{"num_hidden_layers": 9, "hidden_size": 160, "n_experts": 40, "experts_per_token": 2, "d_expert": 112, "d_shared_expert": 0, "hidden_act": "swiglu", "moe_layers": [0, 1, 2, 3, 4, 5, 6, 7, 8], "router_score": "sigmoid", "normalize_top_k": true, "routed_scale": 1.0, "balance_loss": 0.000194, "balance_bias": true, "init_std_router": 0.00748, "lr_router": 0.00187, "num_attention_heads": 5, "num_key_value_heads": 1, "head_dim": 32, "vocab_size": 16384, "norm": "rmsnorm", "norm_place": "pre", "norm_eps": 1e-05, "positions": "rope", "rope_theta": 1810.0, "rope_fraction": 1.0, "qk_norm": true, "attn_scale": 0.177, "tie_word_embeddings": false, "parallel_block": false, "init": "normal", "init_std_qkv": 0.0421, "init_std_o": 0.0, "init_std_up": 0.0421, "init_std_down": 0.0, "optimizer": "soap_variant", "learning_rate": 0.00607, "beta1": 0.95, "beta2": 0.98, "weight_decay": 0.025, "lr_head": 0.0051, "warmup_steps": 94, "schedule": "wsd", "decay_fraction": 0.824, "decay_shape": "linear", "final_lr_fraction": 0.0, "batch_tokens": 32768, "max_seq_len": 512, "doc_mask": true, "train_tokens": 242200000, "max_steps": 7392, "dataset": "wikipedia_en"}
Below are experts of layer 4 (counted from 0) of a mixture-of-experts language model. Rows are named router (the router's row for the expert), down (a neuron's output weights, with its number) and show model dimensions 0-159. Each number is 200 + 20 x the weight over its row's rms, rounded and kept within 0 to 999.
After each expert's rows: a language model's description of what the expert responds to. This comes from a sample of Wikipedia text that the model never trained on.

# expert 9
router,177,180,203,195,206,201,207,157,188,194,209,229,195,198,196,158,211,207,180,203,217,204,235,217,169,222,180,214,155,163,179,205,244,181,185,190,178,191,196,177,166,154,208,225,227,207,220,182,198,182,226,197,206,190,181,184,194,204,233,212,203,215,180,202,212,210,192,190,183,229,208,182,202,203,203,189,158,227,243,247,185,182,185,204,186,226,206,218,185,200,213,160,213,151,201,204,223,196,180,196,216,185,197,206,213,232,180,169,233,204,160,204,184,239,181,184,207,206,196,205,200,216,203,217,226,192,195,174,198,202,193,202,217,204,223,212,203,198,190,207,168,176,190,161,216,182,173,198,173,212,195,208,187,181,225,203,208,202,188,152
down0,228,207,203,208,203,189,193,208,208,244,190,198,207,217,197,159,175,225,232,187,207,203,206,192,199,205,202,199,191,211,188,212,175,213,214,200,217,159,201,199,252,247,213,205,178,217,181,202,213,220,168,207,182,199,219,210,203,207,196,236,179,175,242,185,199,157,198,210,204,191,185,196,194,183,209,228,202,198,167,219,234,229,183,207,203,216,180,179,161,217,194,200,210,200,203,201,178,186,177,214,133,200,200,183,196,219,224,192,206,174,207,210,173,185,200,204,187,182,202,186,219,223,228,229,221,233,216,194,187,220,259,198,159,211,193,226,188,213,201,172,193,204,209,178,192,251,175,203,167,194,198,212,207,221,196,185,188,179,177,215
It responds to: Articles and possessive determiners opening noun phrases mid-sentence or after a period, such as the, a, his, their, this.

# expert 6
router,199,214,211,189,184,178,235,194,175,240,216,218,206,182,203,188,172,201,188,213,201,160,205,200,211,215,166,190,181,169,187,217,245,195,214,239,213,194,214,200,197,196,208,210,188,207,220,184,217,201,245,187,209,212,204,139,214,224,229,235,212,185,176,196,223,223,193,187,169,252,197,166,225,173,169,173,210,203,200,211,205,190,212,181,202,212,196,237,200,195,238,155,210,195,222,197,203,190,192,232,210,191,192,212,220,226,198,178,225,193,174,206,214,215,162,201,189,221,181,175,211,210,189,194,208,213,178,183,185,214,208,198,180,201,203,216,183,206,180,201,192,146,170,187,212,214,168,178,181,216,185,219,187,188,190,190,227,200,162,186
down1,233,221,177,171,196,188,204,197,215,220,177,206,159,183,185,198,193,193,208,215,194,200,211,209,182,214,197,210,146,175,216,182,180,199,212,213,222,161,173,206,221,192,214,180,216,230,191,192,211,226,185,194,194,196,192,190,195,187,251,218,238,230,224,212,204,231,187,193,236,213,207,208,192,197,198,214,181,183,220,242,233,184,203,187,194,196,209,195,207,166,201,192,174,186,235,199,206,186,202,180,197,188,205,204,191,217,227,185,234,192,232,177,235,211,210,205,194,193,215,183,233,209,185,192,197,185,200,242,200,182,199,199,202,221,185,228,231,151,193,164,159,188,216,229,215,208,223,194,208,189,198,183,183,175,192,173,227,216,142,171
It responds to: Modifier words like final, football, political, military, and the nouns after them such as game, team, era, especially in sports text.

# expert 2
router,191,179,193,164,178,194,184,193,190,206,182,209,208,190,189,188,187,211,190,226,193,181,221,182,188,205,183,177,174,188,182,209,248,187,195,225,239,201,225,198,187,193,192,217,222,228,223,205,219,230,201,205,228,195,197,170,201,193,225,215,207,173,175,234,236,231,174,190,173,215,166,200,178,175,188,211,143,189,230,178,209,208,201,167,187,198,207,216,214,190,204,159,203,168,204,188,218,182,173,209,194,205,215,197,217,203,185,192,238,183,169,192,218,209,210,187,187,204,184,200,208,229,164,224,228,168,195,143,205,176,232,211,203,182,188,202,174,220,181,197,179,177,208,221,218,217,182,206,204,230,190,243,216,197,172,204,217,223,214,183
down0,215,193,218,206,211,172,196,192,240,211,216,176,162,178,227,220,207,185,210,249,180,193,193,199,191,164,213,189,235,202,212,208,225,241,188,191,203,206,196,172,212,190,184,214,209,197,195,205,206,219,214,185,180,187,174,179,205,221,185,186,238,203,186,223,204,182,196,182,207,209,236,156,199,217,224,185,212,202,207,196,190,228,225,180,176,186,231,215,206,228,225,244,190,217,210,220,192,196,208,177,194,184,210,199,186,233,192,191,205,219,177,206,229,215,175,144,129,199,226,209,186,198,216,228,191,216,188,187,190,223,166,241,193,176,199,207,178,208,205,187,164,193,207,205,198,183,206,180,192,184,216,169,184,194,224,191,194,184,221,231
It responds to: Hyphens inside compounds and names, plus determiners and comparative adjectives like the, other, same, more, first, next.

# expert 24
router,204,201,225,212,195,180,197,167,200,222,203,234,204,163,195,187,198,241,173,217,203,181,219,170,186,218,201,187,207,181,161,198,213,165,210,189,209,192,206,160,198,162,223,202,214,201,215,210,239,203,190,233,198,205,198,220,224,193,192,188,247,215,171,194,225,204,179,211,193,207,191,177,226,193,168,222,182,198,194,190,193,188,205,189,199,212,234,200,186,180,208,185,212,182,234,225,195,223,201,286,222,185,234,218,192,184,192,165,208,156,192,202,217,208,201,191,187,194,197,185,195,181,196,219,214,202,187,207,196,203,212,230,194,233,178,195,192,203,172,184,180,189,194,187,241,169,171,194,168,238,176,219,193,185,181,178,214,198,220,204
down1,169,203,183,188,202,196,175,207,228,220,230,186,226,216,170,217,195,214,207,204,155,197,223,196,168,179,195,201,194,167,196,166,190,182,227,213,227,199,214,187,225,190,199,213,182,187,199,203,192,202,171,209,196,157,207,218,214,177,200,206,211,203,212,171,239,211,183,186,220,213,155,206,196,219,216,188,192,159,187,196,180,218,212,189,209,196,156,179,190,219,212,218,194,186,176,174,196,157,221,196,230,245,234,206,199,171,181,208,203,170,233,212,173,194,218,242,245,176,181,195,176,184,182,221,197,247,165,213,209,216,199,183,178,216,237,199,201,201,211,185,207,182,185,190,207,216,229,201,194,208,191,178,200,185,183,201,178,213,219,220
It responds to: Colons after infobox or list field labels, like "Species:" and "Winning horse:", plus coordinate degree and minute marks.

# expert 20
router,231,181,193,219,195,191,214,193,199,196,178,230,203,184,164,194,187,210,208,191,243,214,215,236,205,203,192,197,166,204,164,222,207,194,179,240,210,215,241,188,182,192,227,226,240,211,187,215,203,210,193,226,266,193,170,176,204,192,208,201,195,201,180,201,190,199,205,213,170,210,230,176,216,178,163,207,202,196,188,230,195,195,219,198,177,237,219,196,195,186,218,171,191,181,221,194,187,214,170,206,177,201,179,196,212,209,194,206,206,174,181,239,209,215,219,196,139,204,176,203,202,199,185,264,200,203,188,190,218,171,196,244,210,209,204,178,220,208,193,178,196,203,177,176,220,198,191,182,207,219,173,218,185,204,174,223,202,200,172,180
down4,161,229,180,176,192,224,195,188,205,193,175,196,159,213,196,210,204,199,212,189,219,211,184,236,197,183,180,177,205,200,153,176,175,209,191,222,208,178,214,202,185,178,213,209,186,226,203,207,231,181,209,192,217,244,169,184,212,216,185,181,193,232,211,226,171,206,205,220,184,208,204,216,207,162,219,179,213,188,221,201,205,206,218,184,165,229,198,175,207,205,211,218,218,205,199,184,192,246,198,177,215,191,180,191,189,168,242,206,187,181,208,236,202,175,196,212,198,205,173,189,190,155,189,251,204,237,215,221,195,186,169,196,186,212,201,195,194,187,237,227,221,244,191,197,213,215,235,227,204,177,170,209,189,184,169,198,206,163,201,208
It responds to: Middle syllables of transliterated South Asian, Slavic, Persian and Asian names, such as Bhosle, Kilda, Madhusudan, Katyayani.

# expert 39
router,213,187,207,195,218,186,224,209,194,214,197,215,191,206,194,200,170,228,186,199,196,174,230,195,193,236,202,169,163,179,168,217,236,189,213,228,226,162,195,175,193,218,247,217,194,180,195,184,219,224,228,221,229,203,177,167,228,200,238,218,205,193,179,180,221,215,182,184,159,201,239,186,215,126,183,187,187,183,189,199,174,197,223,204,210,214,189,200,202,198,231,203,198,188,227,198,233,178,191,220,206,213,219,199,171,212,211,196,209,193,198,201,201,215,203,187,188,172,182,201,199,209,189,210,215,223,197,193,183,206,216,220,215,211,200,202,202,165,158,187,172,154,197,173,211,217,198,211,158,210,172,209,180,179,190,212,223,183,169,178
down1,180,214,194,196,193,173,180,209,169,170,172,194,185,170,193,176,188,203,214,191,223,180,207,214,195,216,171,189,203,173,192,197,181,181,209,210,197,206,190,181,219,239,172,177,218,208,194,190,205,218,206,243,195,204,153,213,211,193,186,208,223,204,166,192,258,256,209,192,237,221,216,189,226,196,225,237,202,210,236,211,236,221,181,203,168,234,159,191,216,211,177,201,199,179,188,190,182,174,186,205,211,208,206,195,215,219,180,214,204,180,224,182,200,202,206,194,224,199,172,181,192,202,200,214,226,158,201,196,197,180,232,166,198,183,201,200,203,198,185,170,213,205,175,210,215,198,197,195,223,187,241,219,220,231,168,170,177,219,213,228
It responds to: Endings that complete a word before a space, often German, Latin or scientific terms, such as klar-en, c-um, nicol-ai, -ium.

# expert 0
router,175,207,182,228,189,194,207,126,201,195,190,219,188,190,207,203,189,200,183,226,218,172,222,203,199,254,166,192,170,193,177,237,236,208,196,188,179,194,249,175,190,198,225,240,247,196,187,218,179,196,239,227,213,216,198,168,202,197,208,225,223,184,181,186,191,220,187,216,190,218,206,199,229,211,186,208,196,197,172,218,212,211,233,228,203,226,199,199,197,187,221,189,221,164,185,198,191,212,168,200,216,192,229,191,202,185,191,205,210,179,202,204,223,229,215,196,192,203,207,208,204,201,201,226,207,203,185,189,189,190,229,221,186,168,190,192,206,199,177,192,178,169,187,162,189,155,175,198,165,251,197,198,185,202,203,184,214,192,223,186
down1,194,186,172,201,195,179,218,190,194,200,170,165,178,188,209,220,193,178,219,210,225,227,215,163,142,220,190,210,243,199,196,202,211,220,183,214,202,192,172,209,185,211,215,210,214,234,211,208,229,190,193,191,170,192,201,192,189,242,168,181,215,194,184,219,212,180,213,211,209,213,187,207,178,218,209,171,199,188,180,244,218,187,178,227,198,193,237,157,190,202,190,205,197,215,199,219,190,191,184,220,211,217,157,206,156,206,213,209,226,181,201,200,218,160,181,213,215,195,206,161,211,208,200,202,226,174,192,237,201,218,170,199,218,210,224,183,204,177,184,206,173,232,193,185,185,208,189,177,224,168,203,203,183,184,181,178,169,259,202,193
It responds to: Prepositions linking a noun or verb to a following phrase, such as in, of, by, from, against, during, between.

# expert 14
router,188,191,185,205,211,197,212,192,189,241,215,247,159,189,194,205,204,214,218,175,215,189,222,188,179,220,194,209,194,210,200,245,217,205,176,207,208,190,211,191,185,196,216,221,226,180,232,183,209,229,191,200,196,188,152,188,228,228,206,250,207,210,186,196,180,196,206,231,178,199,200,211,204,195,185,183,192,204,205,213,186,210,220,212,200,222,197,185,183,178,201,196,206,182,247,173,190,209,184,206,203,206,227,205,217,215,200,209,245,148,161,218,247,237,190,203,166,225,159,203,197,200,184,196,208,207,192,191,180,192,214,243,218,193,202,196,190,200,210,180,162,154,210,183,192,157,145,181,199,199,202,199,197,205,218,208,207,197,186,166
down1,236,204,215,201,198,204,191,132,194,218,226,229,202,144,180,168,221,210,174,223,180,157,207,183,225,206,216,233,187,200,178,245,215,209,184,201,176,190,180,179,192,196,193,181,202,238,191,208,219,198,192,200,213,198,225,199,198,202,185,168,209,213,230,204,199,156,203,210,177,210,209,200,198,229,208,175,215,193,222,189,195,181,194,215,194,206,145,181,191,181,209,170,219,191,237,209,199,202,189,186,194,214,205,205,196,185,195,161,218,207,187,206,185,208,194,188,222,227,221,222,200,155,210,190,192,195,247,181,177,188,200,210,174,231,226,195,140,199,214,191,215,214,198,203,205,201,198,195,231,239,197,219,193,195,208,213,179,205,210,209
It responds to: First three digits of years such as 199, 201, 202, plus month names and separators in dates and tables.

# expert 33
router,215,190,202,191,184,163,222,196,189,197,202,246,221,181,179,197,193,207,172,238,207,201,220,223,220,254,183,179,177,192,161,230,193,220,220,209,182,191,198,200,170,199,183,201,200,185,225,179,222,217,190,192,222,200,183,196,226,196,210,236,239,196,151,172,255,187,169,223,165,206,212,188,191,195,183,164,183,204,201,198,215,199,221,212,198,212,198,225,182,160,216,191,222,183,232,195,176,188,217,198,161,194,207,193,219,196,214,222,233,190,203,224,177,204,172,196,179,188,200,222,180,205,215,214,243,198,201,175,224,199,204,214,203,179,199,167,187,203,180,161,174,173,209,172,219,186,192,198,182,222,221,223,200,203,202,196,211,183,183,202
down0,200,160,254,182,190,151,224,169,201,221,209,193,219,192,218,203,185,189,236,164,209,208,208,177,191,245,199,195,222,185,213,202,188,227,200,194,195,192,232,202,195,196,225,201,156,208,197,200,189,194,231,222,229,187,189,200,178,224,185,197,193,172,242,217,210,207,214,197,208,205,171,212,219,214,174,200,186,216,178,186,204,193,196,189,200,176,203,172,183,178,202,174,179,162,201,202,220,182,189,198,207,217,162,226,199,233,187,198,220,213,184,214,208,173,180,194,234,198,202,209,213,206,215,199,200,175,165,224,214,207,231,165,200,246,175,157,183,224,186,194,172,196,159,204,182,158,237,220,219,194,211,197,197,199,206,193,191,181,189,217
It responds to: Standalone numbers and last digits of years in tables, dates and lists, like 1943, 16 of which, 3 | 5:00.